Weights of a small mixture-of-experts language model, trained from scratch on English Wikipedia.
Size: 8 layers, width 256, vocabulary 32641, 50.1M parameters.
Training: a variant of Muon for the experts, 356M tokens, 3577 steps.
Below are experts of layer 3 (counted from 0) of a mixture-of-experts language model. Rows are named router (the router's row for the expert), gate (a neuron's input weights, with its number), up (a neuron's input weights, with its number) and show model dimensions 0-255. Each number is 128 + 24 x the weight over its row's rms, rounded and kept within 0 to 255. Numbers have three digits each.
After each expert's rows: "comes after" lists some tokens at least twice as common just before its tokens as in all text. This comes from a sample of Wikipedia text that the model never trained on. Tokens count by the router's weight.

# expert 39
router:125109132115170142148053107104109156153110114130109130159132144167140121101145139138125151163100151135130140112127130163134093099100125126155120135176146135136118164114131146162129167121126133129096131116148131185154159084101146099108146093102163119095092130132136123118118126136133153111096143125118156138136125150139112175180089118117156144114146127118186146132159115144112130136147117150180096134165114126131174090143166210141131119122153172109138105158110136124115085134117113125112133152113100110119137083121141126192116080133128079150100132111126206109137128125134106159140150108164125124091119122177112144126126094158085151134135160128124119112155128113071084132141125145100126125138140143144131113163128114089141144118140129157143139169110137145115107172106129
gate0:135111113115113188132129126140112110125081099149105191135115155120140135099169113155105131099147125100138115108087150132140131139099135144099136114128155137077145156122137147129110111125090158131103126131109122143094140086163099115120104101086109144123118100116100143097101103175155138130086118136112143158105145114120091159107154146141168118103130169171141154132136134119149099122148120147147110100115146089118161121137140134169140093117112181116109159146102114120096127149122090142102122108142138126132144115116146171130112068094123103095141141151102120159074102113156121107170112133109102091129106122181138151152127150108103136107153145157116176093119152167103075151118151143155093141148107134097112130103116098117157099080157125179111124161129096180131148117112128
up0:102096168117119153139131174116150111117154132117099179161115101112165084159132152151125147126126123132132109137125159158124154142177143131167148149129125095167124139130144152126131148126105107151134163110110092200126083132122123163118138162185130095140147168113157117103112096113130098116138160139115103117103113103143152161166103151156140130089120125087131147115134106135131125133120132102135119149116106101128159138127139176106078114127150133116143151116145141133178112135125150136143163131112115119144144170134077102128127092146086171102078133141143177109137085112100125171095087173112145128101151153129100151094114118080181113118126139172166131186115144109091118141133132134107133114149150108124108106132102157103130101144108140095158142093150087110123138119107107
gate1:150103137167133119101131110121125144119122142164122082102130115135123080155157151099144142136156106107159076103093054139084122110117113120115125116107119131113127155126115131104135152116142132100127089089151134157112127170113136099105136142140124142108151151123145144175101094121107158135112132147099140102143171130148188129144169105097091155095106121189154085110172151133139128100184135149131097142128128143143126131135135108131146171135115141092120152123157141118142102150107120106064117135162125154122108152140155119143147153117185138145146140143143159136128101132094090130136119139131170113132147096125123164175161134163111138106105143139124120125157141160161152098133119172113169127180138151105137163102158097121106137134115128152098110172088080132170151128158128
up1:119155117165107140111139116152124121089128119141156166092134093102132109172141125137164106135131128109127120113091099135098141136119114097118131128128139071098129151125151164117152145077128152123116195073142116144096120072154114138166149085166113119116102131127150109128133130091135115108155156130163098118087148101115103118105093191167122115137117131080134167166161105132149139121159126162131099115153136119104154103137164119121088126134146117117120170164093145123170120102061109121125144172097142085136154121130130142131105114137140125147099126134095152126133113136145099113162078113154116137107096119121116112114119114136135113138098104152086186105149142114121160110155136111121097102100149150110096124183141165134134156102122131097141143078152110094130111096135136
gate2:088143109125108111147162147126111118117126125137125112126104176119161166148126136119171127126122122124084175115106140105157110107156127107115125100127106144122172137147126125110135109118119108143109126123097151122131128106144142166148171130133131179121108168141164096109126155133106148095116060132157110156093123113090178140153092116115142136097135121128133098105131122106131137114077078130138142127136155138043180090113198130078118151105108118116126146104125154109120066161138144142154129089097158148122095103127147127098109126100147116122106128118137160118150148115112103106131124148049161154157102142174132137145139149155167138117143108133170131111137119100174110173127119143124129129133123134121155094127115088142159140146167165116100135144108099121161145134143143
up2:132151121119121116106115135141170194109137124140097166118104156156119169102121139146139100131124122124131143165163113143117138127115108059106125145129127155088155162127122132127137135131104090141148148132153165156096190077136115161156151135122133127169150128161153165153114132109185138142126103143127111126102113140153148132143119093139171143118074122096106148163135146112152130152119139118104083164151123142075101096111095122117129129128117149146139120086174117178082122140140143139139124121156191096157129119112106144173111129144115123134119168166113112118126114105132142152124145114144116156114079153103126136112119140127131097111074159099107098096113076067066138140132118120159173099162108126108129120126138083141103139136139117134146123140144146142125173143132148
gate3:132132123119094155133100061144156160108156140169171135144132150128103118116167100118109132115121118146129139089131092095148138128128114113131116066134110155120151176098077129130139123120113122128164106090115123106106098114145130096148143169069108108141129118137142103118117132143171136152141151123166110140109131156086083146153110103122081155119124117143121165132154137147110121178161123133140078162127154106125124137128155131149137139167127125131137131167125085122125110106152135166098112138141148114188174131141114103176106116151109136153134096135168146151095152164123116157090144119095112106109097146146110140121104123137137165161128080131141150130133061119068146112162112120160127108106096134145142162146153099169172143158124134126092136118107156159104157110131134
up3:137167123095139145089125135093110078143140155133102098111130179097157134127154105159139172169143085105151187123156127156138101131096117075108116127103129173101146128108113138135128105125132077100095129127085124134128121146087136113158152131138068134142107151135139125128086122091098092159138151142102117113112141153159130101132149141128112117156080120095150136135079133167134156108169126139118167124122151124083141092108140115081147135122161102107107096110132103113117151084074120136145122144140174108151101130123099129078102105130127138115154117141124122111100131103151124137176077154129133095123114146114094129151120144141100107152134121125086127105105164129149135154184132099130142112131118124121115086136094140101148117112136143075143163153146097119154111159096117
comes after: "to ", ", ", "which ", "he ", "who ", "that "

# expert 42
router:121145165119168142159134121088093138098140160107091132137126117153129135154176101129122138102117130132138145099151103113124149094136120156142107179130149077103143070103109095122087103114098088104131165144107103174130134115125123126109105131135119127089111123127152151106152114133124138144057155161174166123145113136110056184140155159127147143156152097112123134129137121118127130135097123106106151142093100110163156102121139124106121167115146113118135137142131124165067096120132145118147156117115097094098124150115104167144119112097087127137117160125128114139076166067171133098142135126161114169121134140129132104157115124134143125134147123098111126131118119172084108140119132176122117128117173144104132097134148132134151119188132124127120143066096119123124162125125084
gate0:120092104132138211151118110144106110122119081125095174158117115147152140075178153125107109101149134090131128095102132133133092117121105130117133066160158127110125155141154124145137083124094126141130140145095126137139155089132149102111102137085143132123126114130109147085121087172176167135101155138098145133122147113117125157116156145164151116099124156161124147144143115143139138119117139138177133105105140094141125141109129135177125089128097174100127149152115090122119129115147118136119112156171143139126126136114170154138131090117133109101146124128086110157089081100149130108164115132126118122148110119167115158147097125107080144103146163185130180088120133183112103111142132136162102158170115128102115138114131142115144088096138097157127122139120103177097135124123125
up0:082099144123137144133130171127125136112158129137120193162119113123164110155109140147165140095130122106134109127129130167113140125174142114158100129136118111208140132132126147148146127126109095138142185146111105199095096126114102177150143166163151106124162174147158142087130098094147124121142149136130127105101131127137145133156130122144143110080140123104116135104112122159102135130102136165150135138152109108121143116122121171143086108125133130132146092117188137143140118148108135112120157132103116109156113132134105086170102087151111176124080126158119157113109108111102126134136089181120178133112151137108117115080129159117162100092129134135122132144083131140103089109139145121118119134143144145110113088138124184140141122142128123128142155111152089049119120149110088
gate1:104137130140136104114134135118137139123148120159142098128127094155137099146140110082145166143162102114124072126091067120117152160134121110128123094136114169117155156092131111119119128108144140109131163118160161076114143126105175086074150119112109130121146145128142144165139100130115163121133136156108173111135132121166195094120181108122086190093119104172118116126153133118139150094175129150137108169086174122128100105115154113106150154134126143121105138153129149101128113168098118118094125126158121125142119162134141125159153161159156135133108111128136134133129086164076100133131098132151165118136124115112125144157140127155113128107133142142128130122157163137155149096169133159110116117196151130098138159090146135150142150135114159171101126162098085102162148118144121
up1:128150123160121157118144113175142149081130130118157141073125092109113137128164128132150110180115137129122103096111123136119133130105146095149115105132158096095153144145106161121153153112140151136090191117116117115121098080144157156163140080148118126139112099126160087121137114091133141118141146160155152136094160125140120110100123185167131118142096132095122162162202118162130154130153109144133120134170148119108124085113139093118097121135169127087143170155131157116170143133071118115115125144080129053122143118149137165144128122184153090138097116123108123116120107140153116125158105110122130137112105111133133131107152102175142138130119139132090163118144131155093126106143117095127116120084125159123100141166134174162125161149163123095116119117139150118121118090118143
gate2:131136086126107111133156144129121104148105137163125108119111146135169189141129115109165094146129131116089147122099139140140146112180141101107119118104146152150172151147113094118121121124137129167121109118136159123139107087086161136156154144142122176142129123142142110154150144165131154119126092150156101155104142104102158138134123124127141162110115111136132138116085102112129125144089135149116129127144162155092172100099159117084111156109114084148119108122121131094115040198134139106127106089113159144147114119141122136126117138100126128123100132113124176128142150106072117121134153156086158178146119125143134141127147148167187126127149165118148127115146088085129116173127115157114137163165099147148180157133098080133119140136166137101123137151096105109175149118125148
up2:107183116134125156107134138141126162133161115143098169103115138144141188108129118148123114091113125106086143157164119170147151123139128130091147143113125141097174135160121117105139117114121096128173176103170161142115186078160100154152144130133116122156155135144120135152178140125158130169149113173144116129077105142145108121126126091134145125111115135109136159157128135122143131149104151103091098177155147164077170096129115156107110148127140138127155129084172113182084120134129110131141129122107177109161157126119090116184111117123081105117098173133141119133120133125133125142131124073163109143135069108127142149102120123123117084111107150098123115127105081098093119114119134095154141115167121129132170114160104140139124147140132132138152127129158113100126140107108106
gate3:116106101110089185135106078110140187090143114183158132126132141136107133123141121111108140139112113146110125078113087115147124141118119115124103079131109145098126200112095145149126119133121109128175108101141141107114125135143147115130112183061127105144120124155168109096134127138153155184134140105150116130110121120104106149161095112119112164123104110150124158121155149123109096169131096122131127166145164110154095143133134114135117111147099144123140105172131094148113112126146126167108122125134150100186142159137089100159112103151114153155135085145131124169116108152129110150107153112108103096100097138113103133107103097143130128159135111136151160129145052153081159113166105102172108127084133144099149134119134092138153146158150132129083136134123120147141154112130122
up3:123139108081126160110137129124134073150141137139114131123133177078181106102140111154156138169129123110136163142130130163146102150135127090110097135119124151105136116141115140140106097116121091075095120119084117120128135140098140113123107135170062156110128147135116114131117133110098081145106160140130111113132120124150143107155183142136115092153068123087127100152110116159134136103180122154105161092118141129093119100096129113093136107117156101125102075118132114145120139103078153151135128141129201084134129155148096126099107091124106152146161123118161131105110125136130140116156100154136128119139093122113079111104102154129122087150132126136115129134108140153128144136162137105115123113144131116127104098144133149110157152149120148088140210150147132109165110190118094
comes after: "201", ", ", "200", "202", "(", "199"

# expert 50
router:138097128118128133144147085100134166112156138160123123147159146094124160103114133149143103132089127071121106126121106125113104143132147129133103129115112120142135106134109113171113096126169116102097108174161147124055064173095134160114156114115134122077147146122134145135074152164142137109133163155127137100132123159115094111132122187165118126099157087114131139133154158109119130103110160087095128106151138146150121115131137156126101119126120107123143149165142117127123126149163122123138155098124109144096106079132095144118085126095083123131117088135111120129131176103157133139104129130117090139081126138165119126153148130133151102155178124101116113141120098092096114099084140130096142107161120148163130120154129131178145163063152087110180150101118124112148149123134122
gate0:138104086133142196142108135134110086140093084121105181134100126148130141100168129145114114091138127123143132122104143143150128132117136140120161114164123133113125157147109143161140142109147147139128145149125122144089114106136123104109103139082141140146120089143102123111099103180139168129096142129076143160124127134125118121122150129159144123128155159174142153121133125145154090122142124135156116083104132099131153142096150154165160075112074180101121181173104104131107109106126102154083116153156123157127124116096156144143121096105144109077127143144079116150096089101139149085144134158110100110134115128150117155134159149104111143139131155152114161089116120172101085120135123140154120131177119143101127144123141112108133101086148104178092136154146096173083121144150123
up0:065107155097133148105151154142143134102158125119106168166126095127179106156131138148176139108147117117129113122106134146155156143167128115135122137123141098174149140094133134154119145105121073145155148138100150164114092146117106137132136156175122128131169179104126154091125117130125122107120136146093127151115142133141113104169111136163178126096124122096123159135103113127120138141115122169139120150138129128115161113105097128135089125127142117101158147121135163125174110138100148130100182112096135101141107116136097132160144063128087177142092154151112153113124125127080115159101074155068162132121118122151124149079116150120166123110132151170151138143084119113080112089133147128119132130153162112118106068135097154126139100128122135143159131091113123082112108112129109
gate1:117138125124135092113133150124119139112133126142131076093136093134152110163098117088137162124173074121123090117091096119131136112136115109094102145130088157121156118083143122108139140112122110112134131108137157120131120139087135118114102133139111136120146168145166150152116094162094136130085139138100148091118126128136185115134169128136099196086095114156118107131164155132140162137152140145162127145109180141155116086163142113154170137133155144092109114117127158121133105174085110137109133130160116122153122177134142111127137162136166127160101111151142136147151086150090145138140087127107152114112139123123152164159167112172093106092090106139152139133153150124156147089159136140082159128173140138122129145103143172127141154099114130146118134160084101094167165108142106
up1:126134109142146169106118115143126154101125134133172172084109099101126135142159126122147086171118137109141106112098116122091160131113123098113098103119137074126163180135130151121152160116150137159098178098112099119122100071130155134138142080139140126125132123111151075112150112072147135100165119130151121140095119123117117116099122182161133163144110104076138164144181100158126151133156117151133135109159103138137131097148152100107086122111170136082143185141104113122160131125103126098085108144058157059146140130129099165165105092152144135109128084126125121132147129146160130105170111131101107160122139103115102113119150096160138147122111122141095146125125143143098131121143128109129104110101133135119112131167146141157116164139150127093106132123122137116103098114115115
gate2:110145096139126095158171141126100107110109147150142113110099152134183165158135142154173117136125143099081181095109126115161118118197136133115164120118145105163167159148133105117136110113132116149107110135127159087136110149123178135139168127144106152141113169136150115103125148138116167093144073114145106146094130107122163138133126130108151165090140121127143117103128121117138101141070099131134147124152143148067163122116172119099121133124104101147143120115110140116127058139127176136154098103117134118134079118132137142107121152090117158136095106138122144127116147100100107121135140166102140180145111127159161127144136154175164120114133130119144121109139107096145121170106155159107119139145105132120169135115085048102163143117155124116138147148103097119157141117139147
up2:121160122154148138110076124123169157112148125131089150133117140138137180139125141130120112107106148107120135168129103190130172108152125113098142118127094147112165111152108142144140117153122129111151177116163163171119168059152104143136142120137111135149165109133136154178141148127141154140147107146139095134100096171151121125101129091128127120118097137099133180186122120084150097137122146094108103166137127137088153119119099143120145118110095164141167097090157102174096128166146098137143113137102162126170149135085114144185112114140107102117096179155123152109127128103134139138142119096141105163138096116124151131150145124150118084109102167084142089143134071148094118126135127101137141122164114152131161128140087098164116124115123123131152107128133108123125144133110111
gate3:118117143141114193138100073138161176104168112168139142133123152151083143136164140129120135125132123153130115085118077106149124157141097132116122076131128150110135178102073118149134122147090135110160105079121129107113119128129128100157147157071120141153117121136133097112122155131127166147130155089166107124100104128094101126160088106120106158122121132150147154140165153118109139164117106117134120144145127101113100153123128129140156128147123135119161114180129100124111108141128128127111088138143142103179162170119072078171103114134116153152144125125144151163109143132126126137103149128088103117117094113127103144128129106143117150164135094148161125167120055161104146136163109075141125106103103140170161129126149099141139171141134140112096148115137160157144151103130116
up3:094150092081138143113123116098140065109142163138104119092137149090144115080144099131132170163104096095116198162139125140108115153129131090111116116148142150099157102111127142100102102102104088100088123160109136133136114141081136130152146108137067141118120132133127136118109149094091063156095146133123137126108141121164115101148160135110129123161101140098157109122070127138158147133175149135120148118122143126087118077104124135117148089130150101112127103113122090137113154103097144140132134141108160107133136150152088096084124102136086141131136124126160147108123123120113113094165093145102145124140128151110101117090116153129145099152171109110109133104112160126134139129172120138129134113116156139110122096132125131126166141115087130093146180143147135121149084194123099
comes after: ".", "–", ",", ":", "S", "No"

# expert 36
router:115140151128114154174110131126153141135138154203134065094105167114059093123104091155140124114115128135066119121131135141135158113142147126147129146150132120107133108119109100126131134116153100123116141137137114105151158111129117118125152098144106153129139116152171125122103157163144144111123143115138112141133101140167172156171084135145117161140150114095180119102107129182117129161107166097162127142176112129117108175180128156124087117097121135086124142128111095121117106107158141107187149163104074135115082108114092132128112128132110093151118125158079110135123143086147089118118123131125141093108131079155108097131094121091135136142135157106142116139114138123128078129117123140146107120139111166141123108105113106107153115117156069134136092148094143122132135135130174
gate0:142095079159131182140115119135113097154085083102101173146119118170116142113171134162119103131136128129146125106088129132163132151099132144100155108175159132108129146146135154146123120124116132123137136152155122119099151110150136145115119106106152150132139122132105149112091096182159151117117145143102156159098134124111121135104151150175136118100124156161117143127111125139129106113116116127174149099085125088137152114108155130155122090116099185116121172180095108136098136121127091137111114130186154145123121133105148157146122109096161115073127143122092096123108100098169138117144145128118109125120115110166124137134123136085103144123136133170092141092125141161116072126156120158164113158142128148094103149105137134102141115069149096165096125140130087162059133143138150
up0:071090135102127147137136152151138104116162127117108198150103086144188116152122156169144120122115117142131094125103140167118181141175139123157132129149121129156144119105142138140114144114125067135124176160092103200111102133090126161122164151146129106147142186122144132102106086111148124096140147133107118154112122093139134106177121150191156112120128122108133131140136130145116134115115140148149110138138136107094153137108115157136133106134124120093145143103151153117170115147080147117132142143077128112133118150145125094156137099162090179125084128147130170128119124133104107137124096180105156120122129129136102158081125135103133114120130120114141123155091107138083103128160164159100137106154166157137123071134114161124131102143100145118123146124154121094133109115101101
gate1:145126122113126113113085116123125141110160148168146087101128134125141069160137123082151128141167110098142108114055050123121132125125121130094102099131133170132126135109127125123117143110121119088131138101139157143107120139114135092107140123123102113111146138140144161176100074149104196120101142128102153097125096139135185122094166108119067164058106096162127077149138126133138151104151139139149126116112173145142130126143116127144150152147146133111103144135106138110117120161113105133088143117141112116127115139123115089137131150113194130127127130137116150134140061126092110146141108118115155138142134138112153140156173120165099135108131128123139137132149162132168165097128101143110159121185130124106157131100152131131102110121096135151114109171096106127164160139160128
up1:124116132160156143120131123135132182082113119128162150106126094106104104147135117129173093137135164107136119109115104143086152133100096090136121118138132094129152161126115141121154119120139151128117165101108122142128117098144138163160142068146139120138087120144139078131137095098159125127139122159150132118095120111094144134100119187164109121133110125069137162155202107166132139119131141147122107133178158136115136109161166118120104125134134139099129168175147120102185115127080109106105126157082163056139125138103133174165123116167159122136123123156133142135160152123167145126174122111129111161121104114111125136123139086144155123128104114154089182099123137147118141120139116086143152107080128116127117118172131169141139175125132108097127111119136113089132126102128116
gate2:136137112135102110134137103126115110137108148154117099117077146123179193136130117121159093151106111132119153102088106143179129082149122119105119112125143117165199163154133114120121112117129133144095113136136138094128124101109177121140147141135109182134128144135118138127141153156155147086126081146152125173100170130100175144144097098101147166082148117148147100120111128109120104129087105129123115109145134121074152097114153106087138150149104111163104123106106137114134076150143141122159117094137186158143107096142130122107130125091124124133079132123117177130157160131127130124126147158098154170132118124132104108152115148152136117134132127155126133125138093097147114203110146144120152129184129127153160129148085056119146129126166120123137141157107121142156141148122147
up2:105151119152119176101133125131131145119154104126104142110127157125121171136119099151113098106095141093094150194140106170112154088136102109076152115114113165095172130168108122135144112137125115155138139114162153172092164081141123134133105149162130129153146114157125166170153142126151124120119122139142130117091103179121107108134180106170158114121090095119122161154114106088159123169114117097105099169153132144083162115136090167135117136100131149155142109103157113169082127115135118131109112108104174126165135127111121110154125100147142089100113177119150109129139132107141141137105139116140093140138109143116148125124142131149134091113084152109114119121120063100073124122144088093131145121179099131132153119139116104155126171099113119125138153116162120152125167124131130
gate3:125125142111118163096110084137190164105175147151155124136109140141111161147167137152113127140129110146138110103122082114135138169110102110119143058119121150109130166123056119136118114127123098112160112071132144116127096101129142107153116153067091117131116140146129117112120147153150154155137128117161134137119112139099111165155086114157095163102099093124145172131152146129121100159137081125122132137122137120120128129138109083143142146170108112149155100142125086130112113131155146166105109143136171116219150154132110111135111098094121160177127096134131150165114147124130111139093146142110115097120089101109110140116114114110136139166149129151162140153135061148088152150177104112132126106104107124126149107154136103127145162167150128119099129141122141136118143135106123
up3:115167104085130132113126130142126078133138131144097105126126166092138104095154085131118156168135092109138185124142154126151112129092092100138093107139143158100146121122101171117119099077128103086091121145084115121116128157074109143142139108143099145104111142130130121127096122101112113138113144145106151089089162135147130086117170149121132109167088121090122082153079147152134148141164106146146162107123154135100124072112137120100137110138162111110101116110137091141122157114091135136116157136132147094108123140150112089102131105134113133148172143122121147112106132135110136125172087120113140089152114148087083087119120128145161098137153131118117130099108149134120156160194146115117129124131128144127122104133112126118173137124120122075142187133149138119176143188111114
comes after: ",", "| ", ".", ":", "–", "8"

# expert 10
router:127083150171126150136120100080093129125107194136109103138119121125126144093096143118130146107146144148118182117162131103092115103145116179126047132111140137095149141136097137079092122093154134118135115149119118165158100127139155117090102063142099135182129149155134085112149131126127110122146134113120137115183091130127130125153128115095109119141160104144137099098150118144141108127131159160150104136153127106147122123131138111134116180126131125098125115156082114135150094133144168121116149124152090101133154087134116140152064103119126110170109123104146153120103118086148107103110104134139093141134174144116100095170114134132105093153185123145174097145102129116125111171118073106138127139150129119147123119114112110127126125099133133185107112131124142134152132167126118
gate0:145096102131108182164095132117160107124114111117134167137138096157148167124177134138135098106158123135154122115103132137157109144109162154124150115199154155092113163136117099115144120113117129149127113121125131141119159094124123143122090140093144162130117108134109126064106099168159168156125165115112156166128123124094139125141123155183148110104115174180120152139138134147119134114122108129174127112095144141141139132104144127178119110139113160109120160149093096141103129119174112128097105172136127125129151139106147149125119087113161100054137112113092100130095102099124152112143109146132077136141115117194097169124139119097121127107121139181111154107121134163124085126125135156126122156173112163108128183126123133124161115089113116142130149115124122178116126106146124
up0:065105133101167136120146155147122124095173114149115185143143076136155112137127188156178157132111112107148119136128154177106127146149102133170139102131149137148169134114132136146131163110143113124159169141115083192126057128132103147136184133133146085135159163119117133083125108123130117101118143140121098100103132102125112099183116159145119108106113102105123151119136123142139152104148117152140119112141106128127146158133103155133139084099148149096109150103141160125176125144096146118150148141100107141154142151130123107154114083127093167132079135158115135097118118126081092151125083170115161129125139126132100134087084139101160111122132147140141118153109113126098121123114117117115103097160167117147123103108123145133154137121105145103138143127157083083111103144113110
gate1:141129130112139110115159130117137130143126153168154098124126103135177101156155135105121154115158126111136104074064103143097130149135137118126139141135127153111135141081141096098127132116122103084122151085122186112113142128112134118078138138147087128134138160122150138167115079143101154108107140144114150112134139133119175101117183109110070194092135108171141116132146141109141165098148115156155118112075166115129128110145153147126161147127123160112095150123132159116123117154103084114121124158166139090129091152124125121133139162113182146121151135160101151143131071112081121112134109091110163128132141129113135160170148128143093110143111108120165143127148151136162133103137105181110150149178118138107131120100158149144131123142110132161107111156089104097157162106150121
up1:126134106151130179154118117145130147087109129130152165093132113076113120174148118115168112149104134113096121094140074133092142143106111101115111087143142090144136174139134133104154148112140146127110149127129127132130108083149151126141136075148131122130089115117168088140139117078123139124137138115157124133113147112126131112087119156156119147156128119077139202162182120154151154135154122156131113110173163098094133088134173091119077118149147110096106161153132122140155139094063108126108106148080137048115146140134147171154118137155173134134099100116136118110139104126151119123149087088096106149096105121120120159138142112155143131114112116139119140095154136161128138122156145113098133119125149148103104134145131164154132142124120134117127139097178121106102108103130129
gate2:089119084129115087111154137123107112147142118156121121126129123139180168119140128137173095143125115112077178099096105125138134097163117139109148137141134142161168120147128122124133119105112132157083103111137138118147108114130175129134162129123087170146106153147136105134137130135148151115141085137172112173093144119125183135117098122115115161095133086153146123118097123108131119137058120134149141132139147129087144147123177127096122147121099079147110118112090131097140078170147125138135099087097145168147092135116114119115117122107115133140128102113118164114136175118096099127125157148108115151150124090145120130129136166158139118127160140108142134122144085112157102175097107134090140128183120160127188126129066057133142157146158138115140125144108108135148151148136155
up2:129165115149141157084119117124148163127156096122105152100134117141159208157135101138130082107123143099110159158143115172134157110142112113110159126145123150122156102163123113109154125108121120140159136108174175172098185054140105158139119138115136120172159118132138144164159133123149146155139118134108124137101111153155112137121133113139137126125116121113130164180110128111157134143119156105113100158133103146083158110103106163151110161100098151138148101068160141178084115149137125126094109136112193104167129122129135144181109111138115104136099164143152120136142108119169145149134110103149122137127084144137123151143144136133134080100087157108134096130122071111080121108140107115136152120171113128150165141148108119118116108128137115135147125104155097145118143149108124
gate3:139122116133083163125103092103155164106159133185145148121136135144117137146160116132113135118104134128105119110110087084154145144129121138123108100122109166110124165114076137115123106132137152128154103050129129093109121107152146110164132153080119102167106127129133114125104143147125153141121148125154115144094099138103101147157108103131114165107087101141150150146153133110123127155159102128116143150138172103127114143132144113156141150164127134137159113137122079130106117138131125149099104143167168112199174136122102096166108117129133153172156087136159142145119126145131113129072133163107104108110099112121114120119108113147099137159115104151138146177140087140074159144178104096147107102080100115144142130147165105135169149123158110136077151129136140176135168119157129
up3:105144121083123126125155121125120080093148151133103117134150179090147108096122105148140156181111099113119182136167125140149114133152120103115121105133132172109156120135128131093108093102129061079093153151093142145114122137101141130122142093149093114117128151140123141113106120089137082138115129148112133113115142128148137088146195150121125108149113124079129120143081123160156152116171130102127147103120154118098121113111111096074097131138152108124132090078120102105125144126096139141123166130139171101146113125156099130076117075113106122157130138118109113121125102122119126093155088119130140081147122142118060130109128128121131104141150130130094147076141153129127143123184137114128152105135138119102127093121105130142166142120112135082161174155142125097150125183126101
comes after: "\n", ") ", " ", "0 ", "1 ", "2 "

# expert 7
router:101130183094176150108122102116119145148109170142145144160122129196106107108144095118135146154114145117108150100155128121159121145149173136166127159129114056126125112144162118120172228103147146085135094146127124160111113127100131156143136114149061110125103155112124118098126093148123130125166126173147140134163112155114105154144126136133145142152122141137127128114128183154144104149132142127113095105146152103127146142174142120112101103126134127115133196164135161104104155125163149113134178130118129127131098116117131119166132117122141129130123136067109125144122148132132140138133117110124081112142127139150138135143089144142120097133135135153153145124145123112115145154120081112165148147191123159156098151130141146123131134127164112149184100129131094101104152118150079
gate0:149088087132136188137119121136127095155115103127101176180128104160147138096160150143117105101155128118141114112079130131150120142123148131110140125212142143121138149127139154138158132117123130121114119133124132143125131101126117127106110101090156142111108112128112133113100080175182148112108148112103153168126138107103130134123144128135150154116156152206139166137146130147132146137129138144174108108093141092152152139088140131144132078138077163102091159153102105122100139095141067125100124131144156115111112100128136174156113084111143120069148134133083124152094094088146140134158128150118094124120131126170097152145132167097096141118136141151135150084121145135127101122126132140146109163173101134089142138092127140126123086102138104159130151145094100147122128123152135
up0:092083159107126166124143173141109118117154145100116170147121108107154096148155127150146113146125134114141124133135139172103159137180114103171123122102125107180145144123124123129141126136114094148139190146131100182115096142091104156153144151182129122112166165122106134105100093101134125121144170109116119111120144126143140148178127140143153126101135127089146145101126101112101148142131161149154106124135108108115157130137126156117111114112132138114167109127159164109154110150066124127141151127101101104158091139129098111147117134165086166104090143140155141123123115116078108153133092187088154187156152138118104120099103167106180086089116153131134135169083121136091108142132124137100127139161143145106122101116123139106154106140133134080124149119141103084116125133126100
gate1:138122148139168101103142120119141131122140135166135091117143120116151124148121097086146165118145102115118092112113059110096155143141128140107145120136117172127152140076126110116131148105129096108146121094153171137116146152106134105090146140128109118124133150126136159163095104154096149132090146146120146120137116133145203090141164109119081193083098097157140108140147133131110133091136136165153120170118179122138108107138126087121152176114140150116084130146141147118126109172100112129147120142148129129137131144114110120139146161128171152101124115160122113122147065153096108131109082118132145098114150115110162166144169121167131127130108126132126125089131163136154142110158124140116149121195140158089119141108157168143121145140112149149125112163074097100174157103147133
up1:155115135163119157089119127143123145075129083140139147110127113081124138139154112105158103152141119099144115133128110127108145129129116106118106113126149072130156169123123168125176155120134138156099155121119142135155096077128142116163161090136146104134144127118161092124118117079134148127165118134151139107099103093107104136080135185146129140122096140102136172137187094173132158135139124139118114093161132125101151091126162108118086130134150092115158175159144134108173128084081154117091138135093137050137162127122140145151104136172143140120103100146114122105139133139152108132190126115113098133129109126143095163106141077160137096107128131153085168113136115142119147108157127110133106108103133160105115135155158141141132141143134109072131128114129116104152111109151112
gate2:120150099103124112149148156117123112107115141139107106109088152151198169154124123133207104132119148133094149082097139115156129130154085121104141112113129117163182150136137106140112113102151097131092097099133142090128117101114170147134173137107142174134144134161151140098107139158141145076147081142145130166076129100100118138152090109124129159096146116140138113086101108108121136149101126127120137113153124135073141104107156133089121144135071114167128121104113122140113091153126160129137113116127155159157120123145144122132154144089110127130100103117107168130122166125118130116130159175097154168131119127144134139134142168169145118142122120144158149107119067097163092178129147142116123125163110126127164119121108079124124175155147140131124131140111085128155126158145144
up2:110121108163122124097123161123156158113152119113076138103128157135125195144118129126102100118096135113114141153135097148128131081127097110077161115127123170107181112164122119122147114120122124134180131082158179164110164069154122162116127142124125120161163129106160159154154137106157123146098126140129094146112107154137095115127142076122167132096107124122115161155106136099176115168109102108101123175170152119069150122122105146136109139119105140137137127097159117173098101138143135143102120124110166109125151096134144121200113124121120094146086153127130116135116113110162140159131111107108107146132074161127140140127136139163148081127090156091147085131130095133070109139143140129141135114154093102136160121128123140129102154112122167145140110117137105128111144130116122
gate3:145143104121115161139109075143152171086151149171149119125148166144123125146167127138098153134132117144123108077116074081166149156141122102126104084129127142104117198112067112150129120129124125131170104088141160118127132132153121101161138170084103122158103116148138126116134139142156169152133143141160118124095127138109113148158083096110111153107118105159140178138158168146120128157143117138122110140136152104122098137138132120138135133135104134109118114180120096130114099123132122147111106150125151097185170157146113093169120102143123164172130118131164137174121138156116129131074148138095112105105081118130117148119111108137126150150139116146135147148140074111083147124177100085161126128113101109152137152163117126096153148143123107144078122142148164120121147109154122
up3:146128113108135116101101130099149092158145176139073107111140160079166104096141126125144169174138091121169181140158127141141120143102093105118119112162102171107166110144123166126099116130135077085107136138093095140118135109091135122127115139138090119119133152143122124131086132118120056141108141147101099129111161126172129113128156114130107104173071116074143111150072131159132129100157134151122160123141121129100108094118146128104120116141143100122112097112106086136130145130103138157128145143107168108147116123145091110108115103103087151143128154110116143119119121135120106109169068150121137107130109107129095132091097146115128110160141130124097121074126129138120120145170149120112140108161150129110119085127112130105154130136105135099139174160162114122151115192128098
comes after: "| ", "(", ",", ".", "; ", ": "